config.toml
n_layer = 13
d_model = 256
n_experts = 12
experts_per_token = 1
d_expert = 352
d_shared_expert = 0
activation = "swiglu"
moe_layers = [2, 3, 4, 5, 6, 7, 8, 9, 10, 11, 12]
router_score = "softmax"
normalize_top_k = false
routed_scale = 5.22
balance_loss = 0.00396
balance_bias = false
init_std_router = 0.0166
lr_router = 0.00146
vocab_size = 8192
norm = "rmsnorm"
norm_eps = 1e-06
tie_embeddings = false
optimizer = "adamw"
lr = 0.0018
beta1 = 0.95
beta2 = 0.98
batch_tokens = 65536
seq_len = 512
train_tokens = 438900000
steps = 6698
dataset = "wikipedia_en"
Below are experts of layer 3 (counted from 0) of a mixture-of-experts language model. Rows are named router (the router's row for the expert), down (a neuron's output weights, with its number) and show model dimensions 0-255. Each number is 50 + 10 x the weight over its row's rms, rounded and kept within 0 to 99.
After each expert's rows: a language model's description of what the expert responds to. This comes from a sample of Wikipedia text that the model never trained on.

# expert 9
router:76 46 52 72 46 43 53 52 52 50 49 57 56 53 39 37 52 29 51 47 44 60 49 42 48 51 23 49 55 70 51 47 35 44 52 45 43 55 52 52 24 69 49 41 50 55 31 48 57 42 48 33 43 50 39 45 49 38 49 45 57 38 53 44 65 25 51 52 51 67 47 55 52 53 37 37 37 53 49 54 64 49 48 52 50 56 53 64 53 45 48 49 43 45 31 50 57 50 39 48 56 36 55 50 50 44 44 53 56 48 42 54 68 43 34 47 68 55 50 48 47 51 43 52 44 56 45 33 51 63 51 60 51 46 38 66 77 47 42 47 66 40 47 45 58 37 71 40 56 64 43 61 63 44 44 67 44 52 63 47 69 52 45 29 65 57 36 57 50 71 66 44 48 33 49 47 40 55 44 56 42 35 47 64 51 46 48 34 34 56 51 53 41 29 32 48 52 33 46 53 51 53 43 57 54 56 57 51 63 32 32 48 50 59 66 69 48 54 50 64 41 36 43 53 26 50 36 59 54 40 55 60 53 51 26 51 43 29 54 40 55 57 63 33 28 52 47 45 48 40 44 59 54 51 52 47
down0:47 51 45 60 52 43 35 54 56 56 62 41 49 51 48 36 54 53 39 73 32 38 42 44 30 52 53 52 62 57 40 61 54 64 45 58 41 53 64 60 51 61 45 52 45 44 41 47 48 38 60 42 57 40 43 39 55 58 54 44 36 47 34 50 50 60 26 63 54 64 52 37 47 37 46 42 51 54 54 55 60 44 32 42 47 55 68 28 49 64 25 30 64 54 46 53 42 53 53 45 42 49 52 47 57 39 62 42 51 72 51 46 43 47 37 45 57 43 71 64 49 49 47 58 62 42 49 54 24 43 60 68 42 59 50 63 50 32 58 53 53 49 48 74 65 41 62 48 47 68 61 46 47 56 45 52 29 36 39 44 33 39 51 50 37 36 41 50 36 54 44 57 37 32 36 45 61 55 57 59 37 58 56 45 60 55 57 59 71 43 48 66 53 61 49 53 57 31 54 41 60 44 51 25 58 44 36 43 71 41 53 36 79 61 33 47 53 59 54 38 67 46 42 50 51 52 54 52 50 49 51 41 37 54 40 45 47 37 64 49 56 49 60 49 43 57 56 45 44 60 46 42 61 43 46 42
down1:70 44 52 66 35 47 61 39 48 37 43 37 47 34 55 50 60 49 51 51 31 43 58 40 32 41 36 54 52 54 52 62 38 46 52 58 65 60 61 33 63 45 51 52 61 45 54 59 40 47 52 37 39 52 46 47 62 53 53 54 68 49 48 50 60 59 64 37 42 56 37 52 41 56 63 62 50 58 40 39 53 49 43 41 44 54 46 60 51 61 47 56 39 55 59 42 36 43 58 59 44 57 45 50 54 53 58 35 36 51 58 47 55 55 47 56 58 64 64 34 53 62 46 62 51 47 45 50 52 69 42 47 40 32 12 41 57 49 46 46 46 70 76 60 58 71 54 38 48 49 36 43 50 53 55 60 39 66 52 49 58 49 41 26 51 55 39 41 31 33 61 64 54 57 38 52 60 58 50 58 41 51 28 49 36 64 34 60 42 60 55 60 47 28 56 46 56 55 54 42 50 46 65 47 44 68 47 51 53 56 57 58 59 36 56 51 57 49 57 46 51 56 45 51 56 65 32 47 41 40 57 29 50 36 49 48 62 48 40 30 58 54 46 62 66 39 34 57 35 36 68 51 53 44 61 69
down2:38 42 38 34 51 49 47 42 46 57 52 50 62 36 69 38 40 57 50 57 34 49 51 65 33 54 64 33 24 38 50 55 52 76 35 56 47 72 54 39 50 50 38 47 62 29 38 47 26 57 55 50 44 48 56 50 58 43 48 48 61 45 55 55 43 71 56 65 43 44 48 48 69 55 47 58 51 48 44 51 36 69 60 46 47 50 61 34 54 42 46 43 39 63 56 47 52 53 47 38 75 44 48 45 51 46 54 53 34 44 58 46 58 56 46 48 55 38 64 66 60 57 46 48 57 61 69 64 52 52 66 40 41 62 35 40 42 45 47 63 47 81 51 61 35 68 44 34 45 54 65 44 47 67 69 52 51 71 38 45 33 44 51 63 50 43 39 57 51 64 41 39 44 54 70 48 34 51 51 40 63 56 53 53 44 58 59 58 48 62 56 68 43 48 68 41 57 54 42 53 52 39 51 60 42 56 42 56 40 46 44 64 59 50 47 40 43 49 51 42 52 64 39 62 34 42 51 49 66 54 64 46 49 46 49 45 39 69 43 60 54 58 58 34 43 48 46 42 48 41 44 55 67 48 37 53
down3:51 47 47 68 47 54 55 45 57 37 55 44 59 55 50 37 38 55 56 55 51 43 54 45 58 45 46 50 45 48 42 45 61 74 47 46 56 49 48 57 35 44 60 55 46 65 48 70 48 62 28 61 51 36 41 65 45 47 52 51 47 56 49 37 48 54 41 54 42 45 50 55 37 49 51 52 45 29 53 44 52 55 35 51 38 63 63 39 34 62 35 48 55 46 60 50 45 42 41 49 39 37 56 58 40 64 61 45 55 25 38 36 67 53 35 48 64 45 46 49 42 76 41 39 36 50 58 49 73 69 75 49 64 41 54 63 51 40 53 53 47 53 53 71 41 52 42 49 52 42 56 38 67 56 47 52 42 50 48 37 53 29 65 58 53 55 52 58 39 57 23 42 53 70 54 50 51 56 61 48 52 49 62 42 53 69 56 46 58 45 54 50 71 56 51 53 50 41 51 37 56 57 51 60 63 44 56 53 60 46 62 51 53 33 54 43 54 46 58 30 66 60 66 44 42 51 40 20 58 65 22 50 36 69 60 54 45 56 55 49 56 39 42 62 41 44 53 46 72 41 48 38 69 51 38 50
It responds to: Military and event narrative. Punctuation and word endings in narrative history about armies, aircraft and institutions, such as take-over, ran-ch, a.m., 1996.

# expert 0
router:42 40 50 49 45 64 56 49 54 32 85 65 41 43 45 43 60 56 39 42 37 49 48 52 50 55 51 56 46 45 33 50 40 43 61 51 41 59 58 46 68 35 45 46 31 35 51 52 56 37 56 52 32 39 42 32 54 63 39 56 65 41 51 66 37 60 51 45 40 42 52 43 49 55 67 63 45 65 49 53 44 38 56 35 27 52 39 42 32 57 37 37 51 56 45 40 58 58 50 50 49 63 48 69 50 34 39 36 53 40 57 57 64 38 59 47 50 40 61 37 46 46 54 50 55 33 40 40 50 56 46 31 57 54 51 53 30 46 66 45 33 52 49 38 45 49 57 47 37 66 56 46 48 35 56 39 35 49 57 57 60 47 44 44 28 32 67 40 43 57 61 34 62 50 53 41 52 36 52 58 34 60 51 60 48 64 35 41 58 53 37 53 64 41 56 53 61 60 57 38 36 41 54 63 54 55 52 43 56 52 58 49 47 45 37 50 44 40 38 48 64 44 64 60 45 40 50 33 39 40 33 27 37 49 49 43 55 48 57 46 38 46 41 56 45 45 65 56 49 41 50 58 30 44 46 25
down0:49 47 46 44 60 55 47 42 29 38 50 37 63 54 39 46 56 41 41 37 40 44 42 48 69 38 55 49 51 51 45 49 45 54 60 51 49 58 41 54 37 43 75 48 53 72 59 37 46 43 35 36 47 41 34 60 52 59 50 45 48 45 46 55 45 36 42 43 53 44 53 61 54 40 46 52 54 31 50 56 49 72 50 54 24 56 54 47 47 62 45 51 52 49 55 57 43 44 59 46 50 66 58 50 32 55 54 45 47 61 56 49 57 49 46 66 54 61 53 71 42 50 50 59 43 41 36 40 52 60 49 53 47 59 34 38 44 46 39 57 53 49 45 69 46 49 32 59 54 56 66 45 39 39 42 65 44 40 55 61 38 57 41 35 56 46 44 40 60 43 47 64 45 38 42 35 52 53 38 56 55 46 36 36 58 62 47 75 76 40 50 54 31 52 46 45 74 33 47 42 35 73 37 52 35 53 45 47 64 58 67 56 38 62 39 37 61 28 46 72 44 43 42 61 50 34 58 52 74 45 55 62 48 33 58 53 52 53 49 64 62 43 41 70 61 36 48 70 50 61 56 43 41 60 53 43
down1:57 42 25 31 41 59 47 53 45 60 40 34 55 42 57 47 45 58 51 57 67 42 58 73 90 59 52 52 55 54 41 28 41 41 45 40 48 52 67 54 44 36 48 55 53 59 37 43 46 54 38 42 50 49 55 67 30 61 55 39 65 44 35 49 50 49 52 59 60 66 55 50 55 38 33 61 46 49 53 56 32 45 44 52 49 42 37 60 43 54 57 49 54 46 62 50 58 59 40 41 50 61 64 53 47 60 61 55 51 57 40 33 62 55 63 51 52 37 46 57 40 58 53 51 52 39 29 52 62 59 48 46 55 53 51 56 57 73 60 38 55 51 38 57 47 53 59 42 51 55 51 56 47 53 43 41 26 53 57 45 60 54 51 42 46 53 59 55 59 55 59 49 59 50 47 70 48 42 61 55 48 60 53 71 42 52 63 66 52 53 52 38 54 35 58 58 53 37 53 49 58 53 38 58 44 44 28 53 46 49 39 30 18 46 37 51 61 37 48 31 28 68 67 52 41 54 33 56 52 46 49 47 74 56 55 54 57 47 42 71 52 43 52 47 61 47 36 35 45 56 43 50 36 64 39 54
down2:51 54 53 59 54 62 51 37 55 47 46 56 43 51 27 46 67 45 49 49 39 43 33 53 25 48 42 33 27 51 55 60 34 30 42 53 52 43 52 59 54 48 55 70 77 45 52 53 42 39 51 41 49 51 25 34 59 48 63 48 49 46 45 49 53 43 49 46 60 46 56 50 46 45 52 58 53 42 63 58 54 58 26 82 49 40 47 59 61 51 53 51 39 30 48 44 61 49 62 25 60 42 48 58 52 32 51 53 54 45 52 53 47 53 42 50 39 54 63 54 59 48 61 39 47 51 49 47 65 62 61 35 43 49 43 47 40 48 60 56 43 57 47 37 45 53 51 55 54 44 66 51 45 36 62 40 45 41 46 39 45 43 48 54 50 88 56 38 47 53 41 50 60 59 59 52 59 50 48 50 52 57 36 37 42 46 50 37 48 51 42 50 56 45 67 37 47 52 60 44 58 22 64 48 45 50 38 53 49 59 43 52 55 48 32 61 60 61 67 38 49 43 64 21 46 61 39 62 61 47 60 52 57 58 57 57 62 60 56 66 20 30 54 43 39 39 49 37 50 48 66 51 44 49 57 46
down3:43 38 44 53 62 47 69 47 52 72 50 49 45 54 44 45 49 52 59 24 54 49 61 51 40 31 51 56 41 63 34 59 45 44 49 69 62 55 43 54 53 47 45 62 60 47 47 60 45 37 47 55 56 54 42 47 50 69 68 35 45 50 48 50 63 43 48 52 52 57 66 41 49 54 59 27 54 61 55 47 59 43 49 56 31 51 29 46 61 60 45 46 61 33 48 56 48 57 49 52 42 51 58 61 60 51 58 43 60 30 68 43 54 63 50 65 54 52 67 37 41 46 48 63 36 64 55 48 40 47 64 44 49 63 57 39 52 62 65 37 37 65 34 45 82 51 67 55 62 63 55 57 55 63 52 55 29 41 48 49 51 26 58 52 40 52 51 34 58 45 52 45 34 45 41 57 37 55 45 51 39 38 44 56 59 48 42 33 56 43 65 48 44 58 42 37 32 60 61 37 48 33 75 56 52 59 58 45 35 65 32 67 62 57 49 42 50 51 42 47 52 50 50 37 37 39 42 51 39 64 53 36 54 50 56 61 52 71 59 51 47 43 54 53 50 43 60 49 44 56 57 22 53 40 54 49
It responds to: Music and bio wiki text. Quotation marks opening song titles, heading equals signs, and function words in articles on albums, films and people, such as ", ===, on.

# expert 3
router:94 60 55 50 49 54 54 50 45 51 63 32 61 29 54 49 49 49 53 56 58 53 36 32 53 55 36 52 41 37 61 55 57 45 45 64 47 54 37 72 59 60 42 54 59 52 42 56 41 51 50 66 39 46 43 48 48 48 56 47 44 63 53 67 62 51 55 45 67 49 53 31 45 51 34 56 43 67 47 50 60 42 43 45 52 36 44 53 57 67 43 53 49 42 47 53 44 59 52 53 20 52 49 49 57 55 65 48 56 50 55 51 32 49 36 62 27 43 53 47 55 49 57 47 45 65 41 56 49 71 55 44 63 59 46 52 43 53 63 43 52 40 47 52 46 64 59 64 51 62 54 54 51 53 46 59 73 56 38 51 32 50 36 31 60 39 56 44 50 42 28 50 47 47 61 63 66 74 55 49 45 51 69 29 38 49 40 45 68 69 44 42 65 50 40 47 50 63 60 59 49 36 47 45 53 56 52 52 60 70 58 49 53 33 57 39 69 71 50 61 54 67 61 37 42 47 62 53 41 49 37 38 62 50 61 43 48 51 52 53 31 38 59 53 41 46 55 63 41 39 36 50 55 53 50 52
down0:46 37 52 43 50 58 29 57 48 51 54 54 53 56 48 48 57 43 43 46 51 56 50 43 30 57 40 54 47 46 48 47 53 55 35 32 68 50 59 43 62 34 56 48 53 45 60 50 38 47 53 59 70 49 63 43 69 49 42 23 42 44 55 68 60 50 45 31 46 68 48 69 60 65 56 27 55 40 47 54 57 38 60 57 32 44 48 62 47 64 58 36 73 52 45 41 57 42 33 50 48 57 54 71 63 57 51 33 45 50 64 56 30 66 42 48 56 36 59 46 44 49 56 53 60 39 64 73 52 34 61 56 45 45 41 59 50 44 66 63 55 56 48 41 46 45 66 56 54 42 57 36 48 49 48 37 57 62 47 53 54 42 30 48 48 58 43 31 64 39 32 58 49 47 46 52 55 51 81 38 57 55 48 38 49 49 39 43 42 40 50 51 54 48 57 49 43 41 42 40 58 62 44 49 47 44 58 43 49 38 57 62 65 38 55 68 60 48 34 62 45 43 57 54 49 59 53 67 34 48 77 51 55 50 55 49 51 43 40 44 41 40 44 40 58 67 51 51 42 69 43 20 57 62 46 42
down1:40 60 60 58 49 69 44 52 44 42 51 43 61 60 51 40 58 56 41 61 50 39 39 47 57 45 45 42 35 45 45 47 50 61 52 51 40 59 53 73 54 45 51 53 41 45 45 50 56 60 56 36 50 55 39 62 55 36 50 51 51 49 67 62 47 51 40 46 61 56 43 39 33 31 48 52 50 43 51 52 31 52 72 53 55 58 59 59 38 51 49 48 49 40 51 40 56 59 47 59 59 35 49 44 48 43 50 49 53 66 65 67 51 35 42 34 31 42 47 47 47 65 61 59 57 40 49 52 56 31 41 53 41 60 53 64 37 51 48 45 31 44 31 43 32 55 50 25 56 48 58 33 27 58 57 45 47 42 35 35 32 51 62 29 34 51 65 52 45 65 39 57 39 32 45 48 32 69 43 41 51 40 64 60 59 61 54 49 65 36 57 58 51 33 47 36 43 51 42 31 62 49 44 65 46 62 82 62 45 70 43 54 48 54 41 42 38 55 59 47 47 50 54 47 32 46 50 56 55 77 55 65 55 39 55 48 35 58 44 32 46 37 63 43 45 49 54 37 46 48 49 47 44 59 50 35
down2:38 46 44 39 36 50 57 58 46 55 46 60 46 66 35 41 50 53 48 53 52 65 52 33 62 56 47 33 66 47 41 52 41 58 57 62 43 47 45 46 53 24 46 31 62 57 61 50 58 36 60 53 60 55 62 52 34 33 50 66 53 52 66 51 39 38 28 53 42 52 52 36 50 67 37 52 58 65 40 43 45 46 53 67 43 61 49 40 48 44 66 49 32 54 45 53 60 43 52 48 58 59 42 52 61 60 47 48 68 51 65 63 50 55 59 54 34 38 53 55 50 56 57 68 67 48 43 38 32 44 45 43 38 46 63 51 44 40 56 44 42 34 56 60 51 44 45 69 51 59 42 45 35 56 46 59 48 40 52 58 59 60 59 57 56 51 52 42 42 46 50 43 64 35 43 47 59 60 47 48 42 46 58 52 31 46 60 54 50 57 52 32 41 45 40 75 49 58 52 51 46 61 65 39 59 49 56 52 36 46 49 43 21 62 51 41 50 18 47 47 68 26 57 56 79 48 45 37 41 20 41 44 53 55 56 36 51 69 51 49 38 61 50 47 32 46 56 64 49 46 46 51 58 42 56 56
down3:56 49 59 40 41 38 58 60 42 67 43 34 75 47 53 67 50 49 45 52 49 51 55 43 85 54 60 47 53 54 59 71 64 61 44 51 48 46 41 51 58 46 67 58 63 49 47 43 30 52 37 64 41 74 58 52 37 42 40 51 57 50 50 50 47 49 33 64 47 46 40 45 36 47 48 39 40 58 44 37 42 54 48 42 47 55 63 54 59 77 71 62 42 42 52 55 57 43 56 69 36 36 65 45 56 57 62 38 54 63 42 55 43 47 54 57 50 50 60 60 43 44 49 37 35 59 56 71 51 56 27 55 71 45 41 53 65 52 20 45 58 49 54 43 28 48 51 53 45 49 52 45 43 53 52 50 65 70 49 43 51 59 46 37 49 35 57 45 53 54 61 60 54 48 55 55 38 45 53 47 49 59 64 50 70 31 45 64 37 53 61 42 61 52 54 63 59 55 46 60 62 45 54 54 65 46 39 49 57 49 59 54 37 38 56 39 52 61 53 50 58 64 60 61 46 51 43 40 53 59 69 81 59 52 52 58 51 59 61 51 35 37 43 42 57 59 43 52 58 37 44 55 51 56 65 46
It responds to: Sports score tables. Pipes, commas and numbers inside sports results and election tables, plus stat phrases like 27 of 53, such as | 14, 75,154.

# expert 8
router:41 38 44 50 45 64 53 49 54 31 85 65 42 41 44 45 61 56 40 43 38 49 50 52 55 55 52 55 45 46 32 45 40 43 61 52 43 58 60 48 70 34 47 48 28 34 50 51 55 37 56 51 33 35 40 33 52 67 41 57 68 40 50 66 35 60 52 46 41 42 53 44 49 53 66 63 46 65 50 53 44 39 55 35 28 54 39 43 32 57 41 36 50 57 47 41 57 58 51 50 50 63 50 69 49 34 39 38 54 38 57 56 64 40 58 48 50 38 62 36 49 45 54 50 53 34 39 39 51 57 47 33 57 54 48 53 30 51 66 46 31 52 52 39 48 47 57 47 39 65 57 44 48 36 56 39 36 51 58 57 60 47 44 45 29 31 65 40 44 57 61 36 63 50 53 40 52 35 52 60 34 60 51 61 47 62 36 42 61 53 37 55 64 41 57 51 61 61 57 38 35 42 54 64 54 56 52 43 58 52 59 50 50 46 36 51 44 41 41 48 64 44 64 58 44 41 51 35 40 37 32 28 40 51 49 40 53 46 58 47 38 46 40 58 47 46 65 54 48 43 50 57 33 42 46 23
down0:63 49 74 54 50 50 44 53 47 55 48 52 58 45 44 53 43 59 59 45 55 43 40 66 48 45 38 36 34 51 39 35 69 44 49 59 45 44 49 49 33 57 40 44 47 60 46 45 41 50 52 34 52 43 46 68 35 55 20 42 36 60 60 71 54 46 41 65 31 40 42 60 62 41 52 44 56 38 69 35 57 47 55 45 53 54 59 31 61 53 71 56 62 31 42 59 46 47 36 58 47 53 50 63 57 54 54 32 41 69 67 44 34 46 49 48 67 57 40 50 41 36 46 44 57 44 54 46 68 47 36 46 46 56 48 59 62 54 48 54 66 47 61 35 69 49 58 54 54 45 47 55 45 66 56 70 62 58 50 44 29 57 57 54 42 35 61 59 58 50 55 62 69 43 41 50 48 55 45 61 48 60 47 43 57 56 49 38 39 35 66 52 52 50 59 48 34 45 42 45 55 63 51 68 68 51 54 63 41 61 41 36 40 53 41 68 67 52 52 54 46 26 25 39 52 46 48 53 51 47 69 49 47 59 51 52 29 49 46 45 39 49 37 48 61 47 60 53 52 56 58 43 55 24 51 48
down1:56 40 43 55 47 62 58 45 51 56 44 45 76 64 47 47 45 40 53 50 41 47 40 44 37 43 51 47 52 60 41 45 65 42 45 68 45 59 47 65 45 55 72 42 32 37 42 48 60 48 54 43 38 61 44 30 81 59 49 56 42 50 39 37 41 45 50 42 52 43 35 49 53 49 46 48 52 52 47 56 50 58 45 29 40 62 64 46 47 44 39 59 38 59 56 56 37 54 21 65 61 48 51 54 57 30 63 61 28 39 51 52 39 49 48 49 47 44 42 46 59 50 42 44 59 49 67 34 62 44 51 46 70 45 25 47 49 53 42 59 43 59 42 48 50 58 31 59 43 57 53 54 70 39 44 66 35 38 54 77 63 64 60 65 65 50 41 50 27 42 44 57 48 46 44 49 47 46 37 46 42 57 43 47 50 48 49 45 43 51 58 61 42 39 41 63 46 47 52 63 50 65 44 48 62 43 48 35 67 31 44 60 75 40 53 40 50 42 48 55 40 49 65 39 56 42 59 50 46 40 52 48 69 45 57 66 43 54 57 56 48 51 74 33 54 65 40 38 51 45 40 44 55 31 60 45
down2:44 53 65 35 56 65 64 53 52 54 51 47 70 54 50 37 52 47 45 75 57 50 39 56 60 67 42 36 44 47 54 43 57 72 59 45 27 32 42 50 56 50 71 56 54 57 66 51 55 44 60 51 63 34 46 52 53 39 50 67 60 54 35 43 42 52 49 52 52 55 53 51 45 50 31 64 62 43 54 39 67 46 42 37 61 49 47 45 52 50 41 38 43 59 50 39 55 44 53 58 52 41 38 74 48 48 44 46 68 44 44 49 58 37 41 60 59 51 52 61 53 39 47 46 29 37 42 46 51 41 45 43 45 39 54 49 50 35 53 47 36 57 63 31 42 49 70 47 43 56 52 64 42 50 64 28 51 38 59 39 58 57 58 35 45 39 51 71 35 51 48 47 34 51 60 61 43 58 54 47 39 47 58 62 58 60 52 57 56 46 61 61 40 53 59 65 57 50 56 58 44 53 63 57 52 44 45 41 60 29 42 40 45 54 52 50 55 53 39 24 36 44 64 77 62 52 50 44 29 40 55 35 37 41 45 52 66 55 55 69 53 67 79 37 47 57 46 45 59 44 54 46 43 47 29 53
down3:68 47 44 44 44 41 46 57 70 53 46 37 49 49 50 58 47 34 40 55 29 46 40 58 48 48 50 31 35 55 54 43 64 31 50 44 50 46 42 40 51 47 55 50 63 48 68 78 57 44 51 44 44 70 44 33 50 32 48 49 58 37 50 49 43 39 63 47 54 47 47 45 49 53 47 52 45 43 49 51 64 35 52 49 39 55 63 60 55 58 46 42 50 34 55 50 68 69 42 60 54 39 50 38 47 62 55 31 53 41 53 50 55 49 50 36 45 36 18 44 46 60 56 43 53 65 54 53 49 54 52 46 53 46 49 47 47 48 66 66 42 34 67 48 41 41 44 48 75 63 23 58 30 42 53 54 53 52 42 59 42 33 49 55 65 56 47 48 70 66 37 29 37 48 52 46 36 49 53 55 64 51 53 51 62 49 45 59 50 44 52 58 60 56 53 61 40 36 41 36 58 39 48 33 51 44 63 63 49 43 60 51 56 76 57 60 64 51 32 45 62 63 49 57 48 69 46 45 38 42 57 45 40 62 44 67 52 42 56 31 46 27 52 36 63 54 34 53 39 41 56 37 43 58 44 49
It responds to: Hyphens and coordinates. Hyphens, line-break list items, degree coordinates and capitalized name pieces after Mac, such as Mac-N-iven, 29.-33-750°N, Russian.

# expert 4
router:12 77 55 42 53 44 54 49 42 13 63 52 61 71 61 43 54 44 60 49 50 44 39 47 49 49 46 65 40 61 53 51 44 57 46 46 43 60 48 40 35 53 56 50 48 44 59 44 63 45 49 48 70 50 49 71 48 39 36 54 54 46 57 46 56 58 57 55 32 42 65 56 45 52 56 48 69 39 66 39 44 59 50 44 59 54 55 32 44 40 56 41 61 67 50 55 49 63 38 51 66 51 44 43 58 36 42 38 45 51 51 58 57 46 54 56 55 45 33 47 61 43 48 54 42 63 71 45 60 44 49 63 56 42 56 42 41 47 44 61 61 34 49 44 59 35 30 64 61 38 34 48 44 33 51 56 53 57 34 66 32 46 53 72 46 68 46 58 38 63 65 46 46 43 45 50 45 52 45 49 43 58 44 53 40 57 45 45 33 44 64 45 33 47 54 67 39 53 45 53 51 54 61 41 62 52 68 52 31 31 54 58 51 44 59 65 53 50 50 65 62 43 50 47 62 53 41 53 47 43 62 73 49 37 51 51 56 49 60 65 59 56 47 70 47 41 52 47 45 53 61 63 60 48 54 40
down0:46 52 64 60 49 56 62 36 46 55 57 50 63 39 69 57 55 52 38 48 62 49 57 56 16 58 42 40 60 52 53 47 70 65 41 42 52 59 64 56 62 49 49 40 54 45 60 59 57 41 75 44 53 34 46 46 76 46 57 50 65 60 54 50 31 43 64 57 47 63 43 50 47 42 23 58 31 49 52 46 60 37 57 49 58 41 47 54 39 37 44 59 50 54 40 64 55 45 35 58 53 45 27 58 49 42 47 47 50 50 45 57 46 49 57 47 57 52 35 43 49 49 34 37 54 42 55 60 44 63 46 43 42 41 59 48 45 49 34 60 55 74 66 54 65 64 75 46 68 51 41 32 42 42 39 51 74 63 44 51 61 34 61 51 62 47 44 45 56 56 42 45 39 53 57 61 28 48 48 51 53 67 51 48 46 47 37 47 46 41 34 62 60 42 55 60 63 52 55 36 49 44 66 59 63 69 39 51 46 52 47 40 67 48 61 48 45 52 69 45 57 57 60 42 57 48 53 70 55 59 54 45 45 61 40 57 43 32 60 51 54 61 57 58 48 56 53 61 60 38 55 66 33 53 58 60
down1:64 63 55 57 50 50 53 50 49 50 57 57 59 49 43 40 61 55 46 41 27 61 55 53 74 55 62 61 86 39 42 59 47 48 52 48 51 37 41 54 66 61 57 42 45 47 54 64 57 63 53 47 36 30 54 36 41 51 52 45 44 42 51 40 45 55 53 43 44 39 62 54 45 56 43 63 47 61 31 62 64 53 83 60 46 60 39 56 58 33 52 57 42 42 45 37 41 57 65 60 54 46 48 42 45 55 49 56 37 41 56 24 47 67 54 28 57 39 51 43 48 49 51 79 32 48 46 47 40 52 45 38 61 39 60 29 60 52 59 44 42 42 40 55 65 44 59 33 56 45 44 48 42 46 48 46 39 50 49 42 61 53 44 40 34 51 59 54 55 42 51 40 68 51 43 41 59 37 41 46 51 59 45 48 36 67 59 60 58 43 31 49 41 54 44 41 50 35 45 47 23 45 46 42 51 52 61 52 54 62 51 55 29 43 54 56 66 46 41 54 54 35 59 48 38 56 35 40 51 49 41 50 48 47 43 57 54 60 49 27 69 42 42 53 60 63 65 44 56 33 35 56 46 60 60 53
down2:35 44 53 49 46 38 48 61 48 40 40 45 61 43 45 57 74 29 51 54 66 62 50 50 72 56 46 46 76 52 54 40 40 43 45 40 47 55 33 37 60 53 49 45 50 27 50 60 39 50 46 65 54 51 51 48 44 58 54 51 40 48 61 54 52 56 60 51 71 43 54 49 49 57 29 67 62 54 53 54 43 43 55 57 40 53 44 58 60 54 39 53 42 58 47 42 47 45 40 55 50 25 53 51 47 60 68 42 55 62 59 49 53 45 45 56 46 33 30 54 67 41 59 72 51 35 56 61 50 64 52 59 46 65 52 55 54 39 41 30 46 67 42 62 46 60 34 53 51 39 46 48 38 54 43 51 45 59 54 55 42 41 51 61 44 51 42 56 48 67 57 40 56 56 40 53 52 69 35 42 48 67 54 73 65 57 50 52 56 49 51 24 50 65 44 53 37 47 52 63 46 45 43 57 50 45 72 54 53 28 59 64 15 36 65 46 42 65 47 54 52 47 57 56 65 40 39 45 57 40 61 58 56 48 35 58 30 40 61 48 44 57 54 54 57 48 51 74 63 66 49 49 51 48 45 51
down3:44 38 51 70 47 68 48 40 66 61 45 50 42 56 50 64 63 52 43 39 50 37 77 49 39 61 62 50 45 55 60 55 79 63 43 44 63 58 43 58 45 56 51 54 53 56 46 52 53 47 48 58 45 64 47 50 36 45 45 58 59 71 31 53 43 60 35 14 45 33 46 63 66 51 37 47 60 41 62 52 36 45 64 48 61 46 39 53 40 57 47 72 48 42 46 19 31 63 47 59 39 31 49 39 43 40 47 56 52 48 72 58 57 42 53 56 31 58 52 49 49 31 42 51 50 60 52 53 64 63 50 41 65 61 46 54 49 50 39 60 51 53 57 50 40 45 55 60 42 42 67 59 52 49 57 57 34 59 59 39 51 51 56 44 45 54 68 58 48 51 48 61 60 64 49 39 46 62 41 50 61 51 72 65 53 54 45 61 61 47 58 41 31 48 53 51 49 48 49 35 58 44 38 45 51 59 66 52 50 45 63 45 50 59 50 45 42 37 41 56 66 42 53 48 64 38 48 55 37 60 63 46 75 51 60 49 47 54 52 47 44 47 53 55 41 17 63 60 54 48 40 42 51 47 55 56
It responds to: Biology species text. Taxonomy and species descriptions, such as genus name endings, family names in -aceae, and anatomy words, such as graci-lis, wing, who-rls.